config.yaml
n_layer: 8
d_model: 128
n_experts: 128
experts_per_token: 3
d_expert: 48
d_shared_expert: 128
activation: "relu"
moe_layers: [0, 1, 2, 3, 4, 5, 6, 7]
router_score: "softmax"
normalize_top_k: false
routed_scale: 12.4
balance_loss: 0.0166
balance_bias: false
router_noise: 0.1
router_bias: true
init_std_router: 0.00735
lr_router: 0.00177
vocab_size: 4096
norm: "rmsnorm"
norm_eps: 1e-05
tie_embeddings: true
optimizer: "adamw"
lr: 0.00398
beta1: 0.95
beta2: 0.95
grad_clip: 1.0
batch_tokens: 262144
seq_len: 512
train_tokens: 828200000
steps: 3160
dataset: "wikipedia_en"
Below are experts of layer 4 (counted from 0) of a mixture-of-experts language model. Rows are named router (the router's row for the expert), up (a neuron's input weights, with its number) and show model dimensions 0-127. Each number is 128 + 32 x the weight over its row's rms, rounded and kept within 0 to 255. Numbers have three digits each.
After each expert's rows: a language model's description of what the expert responds to; "gets" lists some tokens that make up at least twice as much of what it gets as of all text. This comes from a sample of Wikipedia text that the model never trained on. Tokens count by the router's weight.

# expert 58
router:139114146057100143160168117097135109156110126076173124110055118108120147110083090146128120168117114118117143099127062119137099110150173080092131117113160085112137095151178058107098078159154161099174170164100105092129126110177135108131184183203147106110051093130129118130102120097140153121124131186108124146069097146116149097117068095105064117076149114163131113132149139106128097072197
up2:141110161122141084148163089086139204103109084142135141123149146120112125085097106086117090105080219191130136177090132149121124144164102129167116131197134172158093144100114140110114129180178154128091166120129135110155134136101102203137108141142117095136091099125206096156113110197067106152140156145098128147092104085140095119091179080161121194146161104128169154110083134093139113065127
up3:174139078043131167111115102210053165172109112131111186100098149095091097159165117141081126198162141141153150134144110124124124109097075128055133118062155163121172075112110115125158136174107126181099159126098143132148133123095114160147135130140117145130060118062112170147074083122149137174108099104092163133141136139136142137149113095118117116152200172168101153097160160106171149098144
up4:149108130120129151048156112147081105109166131120071151145129130156100093116114139135114140140071108118132169114129151115152160088152198097147162123115170099157144027103122154110193155156131119123179092170084060120085121193130123156138108151125125116111114131128161146128045126065100151067110141149097148139158098141099154112158146060150150124125150140161172072119188147053121097100156
up5:179133122129110157149156138169109128160139145096112118182113124085105091099095163149090155131121086145108119089118217141158109166156200101115143130134119131107136116153111154114108175086089080141152127137130125125180150086190102096148105121114142159070090105113085125161088090091198144139107112169074207134100211166173092174115163112118138187098138112132120134157178179117127169102078
up6:091126176148145186143150043142079102160142151078100112101114134161140119148104175078139144175171115074147162120180137097167107110147141066083134191149100152149153149165124132055175131165138088164124108114149080163159081147125120070100144166148117115101109098163111115121079102167131137170073122080106119085120101119121174116134134104073128175091186118114113170074157123151127102180118
up7:096105074139126127133155098173133151135136116098139164144127124159147094218053159136143081136052097176113180115129117106119148124155124121094146090150121134128123138085137123119139120142169151185159161102109166120169181103107157111167173146090096118154121086154156119071094070102103150185129128114149130122117128130190100120103127067151139159066202051142119184081130151187142105109175
Description: Middle pieces of personal surnames and first names after a leading capital, e.g. Hath-away, Mc-Sh-ane, K-ath-y, Bow-ie.
gets: " Sh", "ah", "h", "att", "eth", "itt"

# expert 27
router:150130118173099187130135107050129120057113093181160124159150119138162104188130065119133095151116099100146123109109180107147176103137145073139173144126201163183137087126154104050177118109152076169127084155088128127121100117135140096144070157097126113090137132168093097156148087082093152179067154099119139149158132121153170149094116167109150105097123098099110123114183170132115098182118
up16:106122153099120144130124117154151152126218109147117144159166168111153119138118167048123104182164131097111114212125107149082172118113129193123134133122196140153156173122096070102102149074157145135236122101115094134153124131078108122133143149171103138143140143149098121162103076119147140059144128040103090109131167124148138172106136064168105123156155147087135152154144137145178114117158
up17:162093085121152145122147108106163107138123158132150084085143056083107160138124109141091172169108100163134132113117156066114115095155180089161151105144190101178077130119124061092144076134086139208097171100123119126170123141119051173133138144143149077117087093095081130106097096145162159176106105121096131175153103155103104137168166115195105115123088104115118091089206117088118123126112
up18:090137158112165154138085127165080123134085133115127107171119113100028090119121110147152178118120117077125119148106163021125086117175127167121100119124150100150111133044099107119104127121094123087124130174087161083133136064066155140103096119106138104130127147120166127147077191131120220167117115143132135162112076180189131101093174132151090111100123148119118141141108155103128109179089
up19:140112184116083109190152118167110179140166124136149141176076095133121138168114152106137101188132136070122103125144163141088149091136092116169118097097142130199144159153137104132127139224133122128124114068101151127131111181110108156074112119145100108074094130150158099213059130125128176123079164141080110130113131151115098153076141057140109142119149117110103215090087143074121127136150
up20:167088109125161080152132105125063092102167134108053139143202057108149136146083119080147198074117164128100186123119161139181125120135091142151197148141141180148091078099118124110098116087137117153132118030114124114122159134101146129145081133118130144104160105076085128144123169150147101163147146050106102099162147129152224102130115125154170127134101125137122094154142103116165142118121
up21:182113076110169104149173056096114129125192157131126172123111115100053128130086073072081151055130171112107150095168132112139134143153143136107152125193141158141175098113132118130138160155165180200137145109175114114191144158114120130199126094107107177153155126090106106168075142136075151131134091168055155146148123144159148117147118126153144211138134136096170136108133123119136168120156
Description: The, this, his, its, these at the start of noun phrases, often sentence-initial or after of, in.
gets: " the", " The", "The", " this", "the", " This"

# expert 53
router:142152118178116182117163148069075144169125075129056141133121141186160109187141112088122127159120100167119160083116174124165163178133132076099184161115138133150123047112089095114132114122199164099062114103131164142098126118112152129130079112137100185107105142124168125142131141104079197147132132153155122126157152077174093185074111173121140105159189114134127141124165152081124093153104
up0:126151138120120096080109113185145113101163131126154062144159103135035128115108119133082159049093147072106099084114162073107110176091135109089149115098123158139066194158137145132139108103140145122131143132095100120171102146170119169154102094119112122133105140026053113123173121134128136149116107089121170121113106157105157141111144150108130132154122101049166162048173137180140161147120
up1:149123109126142136167144081127073136126157119126150151192231134165082144118136086076108141058075153150060126152109152109148056154151152113069142126145127148120056097158162148110143157190167160203174095108116072125109157160155187141158124131115131141126137156096173132094123142123064131124072137089109107146124102097164160137185171131131114163083126119096134118131117156154118174115140
up2:151145114082130150132115144126139121106138139116123125151145137167111097202152164107153084130176191112076113135135114103124072177121164137059154084163154159159078147140153184106133127123116148124148141107091141105165123131119132152125109075067144102104123116125207097138206111163151197138134133127144153123119082161171140118113067104181136194166131206147220152144149118198117110119122
up3:115113170131109119083128109110136162144155112030107147149127141131126110113131077129164126135079115129117100148138119154085094150133162157154100133077176083083174144105172127149180130169095173124133147132151131072138092109128206161128111108204180108166108114106111091107086186100145183095105150141096089165120065149153122095127123152132117166162169171150089133109046194087093125080142
up4:185130176098081119133122113099196104153100131162111168167107110185091131137142135143082105089145134182098065181126142134112138179108088128169117062133137081136157089035122096121113113104151121156105166167081165115135154182113130164151113126165146143119100153113151134139042118154156141107157068136142152070145123181093138101169075062142097092112132157135133174101145145114186125124153
up5:155128068085191104128144124142111143091169190087098145133147105147101162145144111082095116119132083117154159136187183081138143129206144086101127106153122090153187126101077104097100123171118159158130130144128174124144116082113142126072130109145090088164123128092096183187128176180128167139130145123111199099095148121138126128115152131164131214073147124106197101069112136093109125113179
Description: Articles and determiners beginning a noun phrase after a verb or preposition: a, an, the, one, another, each, every, this.
gets: " a", " an", " the", " one", " this", " another"

# expert 17
router:115113081132162073109118128103113147173114154116155092132188067131114149188122115162103133109181108103129173150164126123126147094127176087152145141124221155100160089140193132159211111114099134176096163148166162113119127148149152156101104125129142060116164121141091131132134083155141167111091175218129159145162157158137090091160156154139077099100160141092112170158117144153191095124085
up6:136110113119112122085189067127055204137173105109113196162116135139145118143112128045081155146097139156111143159121142089121110127177086107092134121183131106134164148097077096126137146131167101138108102108108093152140113092098153140149095102162116147123078155139147181161135111086130127120075105159118163154135077123196180105148116133151134205157105130092214165100125168067098133148088
up7:153136135132165095124215123148063115090182146142085153179141116111096042179101102059136132126099151097098148109188175102119089146173139134103157134173164107178111089106147089084118111165154151107115129097158119073144206149147094121116129133155091137144080091132177141175102134119105137157097095148064147132097097125111132173103085108096112163180090103158177126086113132101146145155130
up8:130085155126111118132163111130078104157146094103127176151104149155130123176071112060107180130091149184092144128141184099098098167129110112078145175176131093180146152132092087092074100125173161162156137088133097131223105113121140112187097146119065163146099148082160123208095145102076138143098104122139125126113097133137143134066151127162118181152115142119130149127182185129161188120127
up9:150114097128105116065133086137082169121115087132134204154125149157093078122106093101044141113138163167099120076130105093110105117139097165105162123162177112180098127092115120117084157125109119131177064117113106087150182140123098120165122102136089123136126154097210191151072155091079095173123094175099124185143097102169115135129154141169142191145098101139185178117144152109133094149109
up10:167141127098100139128119136137083151141070105152102081207145135135108111131097091127053222118161134097107059143166087138118118129127087161098119083184113184117117122090112123112157159102159149123099113102088125073182129109052069172132129102110151140130123128187105132154123172183130171188151109119118120120127063101118116114105142138168131135191156167140117175112144129128091124113205
up11:178067115139151092096100142146144158110130115153148084159153114072095140190071077146056155186134150113140093183150124141078140188118106117122136174119224154133083106113139122107117171129105129115090197106108193075163125124092118133152125104137107133121162174093111093149080108139117082186126132164087117136113107172133113130059118169086193136097109105126134090117137161153132094113102
Description: Single capital letters starting a proper name, often Japanese or foreign names and call signs: Japan T-aps, New York J-ets, N-azi, R-idgefield.
gets: " T", " N", " R", " K", " P", " D"

# expert 63
router:126137066177177126134185108093133162195239103132187134140156172173134092171136067098088112083090153105140168098141162170113152145123106104076111192166098175097124073140147110132149201125134115143155104122149112133121129143172168143187135160130109205129090181123098103110161112077118156093126109151173134115134126128107109107159162137123113117100149161108133128088114135142185113138158
up0:145098122151106112092213082180115124104137153077146150109131137095159179173129155073116098106104125072118124138125094106132099134118094128171134147124116090161156114142086131153083151101083111144105123074173071135150205178075113128116115107103071159121081108096061103117136136092043120146126069092127136148146152121135116140157028129169163122136148154076133122135188140169128135140087
up1:155105124117156158159170154123131173132201115123152102169131129170084056181170144117106127162059116101109114089170157135108130136146113122061142193151083127110112092128159081154159229049143115142116185176168149114147133150131148189148146167149120135162072158142154145134095128078158192126074124168110158145099102147109121151145139075116123131131147107098119116096096166110170108138161
up2:133109135133198139099184135181109081115139148103087141157116103125113075140114130156121197143147088112146139163146178090128141143148154126162136161106128091138111097107156148128139186076151090059119112060164150106172168090094158126169100123089046136134142131053095119200129112143089144144127134112096146181150105147146091142134175119108209148129123139193115115188143132116171194136106
up3:145055077117110064088159075164112161133118161111127095158088156129083126168060122108102187152084155138079130150139130109126084138185166144096157139110161135133151070098138131122142093141172123152113123087146117081160117153124072152109119075119103122154128157103117165138102107101108133126135082147136172141117097078194113183069089124133132146207156050093199143127113146100129169132091
up4:169091071110128104105181100116097208173167110076172193152115127125134034188130076110077108104103167094134088105177116165115144145137112082102141176143092182101163090121118126132155173177158146153138089157144114137128172155145132147105090164109156205185086133158131101125173141135104127121094089114134132155095099184138128099144161198141146150100136141088154103113144120124127127122165
up5:144092127068105127135130101128115198077146168091090152157139066103103140152034118054098116117142111105137147119140115117120108130177149131164161131192205096119129120101121124086172105140165159108129115133125129063173123148059119145108121129094101110166120107076114176122100165157111155146072125156112173151148099095151181091043129093112126167154153142146167180110151184108145124162110
Description: First word or capital letter of a sentence or paragraph, often after a line break or heading, e.g. A, In, According, Following.
gets: " In", " A", "A", "In", " I", " E"

# expert 45
router:131112100104111074157081131128123167128112178094110136094098096165163143093079136171138138143113102175135110166147095125170133152112124147144115122174134130124187080102164118092096095182140155131134128165108128092181113152151057075114196130142135124088116172157075170105183174059173150126096098182086137124096095187091147118167142084124082108088126137052133136129137131115121180077178
up17:114138112124107119138150095117108209123123109198153145114165075140092118112172131136132112084080106142119142115173158129088137159122140099042175076135153073154068130125157119134131113160126129159103209125188084120031126128190098109167163104158114128138188134062124169110119102147122105179095125097143137114104128102161163129078147141135138113085192091080152133104106121099134078157124
up18:175130110122119131116115075119155169125132122100132159164088177124097124094098097115125141075103201124140109114133114076126138152162099144126117127126185160111099113128097177080098191153142149149085195106123139167045103168079146123102117145171125151134151129125172200155142100129054119199148139154038120135131155091151143123147165121171089094159194154102185081096147142091144127116114
up19:104081105111152157095111149142140094149134063119127160200080080168128084154159093088130112088064147106155098156165099110097133148177134109185126119097088111119180153114115159123143125193105134118101118111093114059204139117114158119101126149111084177126083174098109130169072119142104121079168112114134122168145103105201176127137139105148155143120203074138107160076131178145148135103167
up20:148081137176147140144131117192051085094138185107117119163131113162168141122167095110116127123177144154160081139132070133133104119147149134103164143185092126182157090128124144056202152147138101150093145125076099143173117174130081132175137049136125115153128148142121124112148151146115162140093075127111152174109070138123160116102144094070114097111137158010154146117139151097156156100119
up21:132164114102140114153166177188149101193093155139138160116107148155163100077129130116075125141156111139071120169159103103103117186098126178099177081175105151176130140147142118129128139112059168157201095119111131125102109188160166137179122148164108101158080131125135158162114116164141156179137081138111134197120182157156109160144167122087129165100147111096145134089075149112202186159165
up22:098150098142140093125127121138148101118110152192100146126170102052093126132146098101147173161154129165129104133178163166082180157152180123073140131135124154124144116122127121157189164175104089204202181116081116183138137130138131135184117081120122188091188148097116214146148083117121119125126174128076115128179112134171109147107190121152143143133098087138143117170127143127130120199093
Description: Single consonant pieces inside foreign or compound names, often German, Scandinavian or Slavic, e.g. Lenbach, Rødbjerg, Worsbrough.
gets: "b", "k", "w", "d", "c", "v"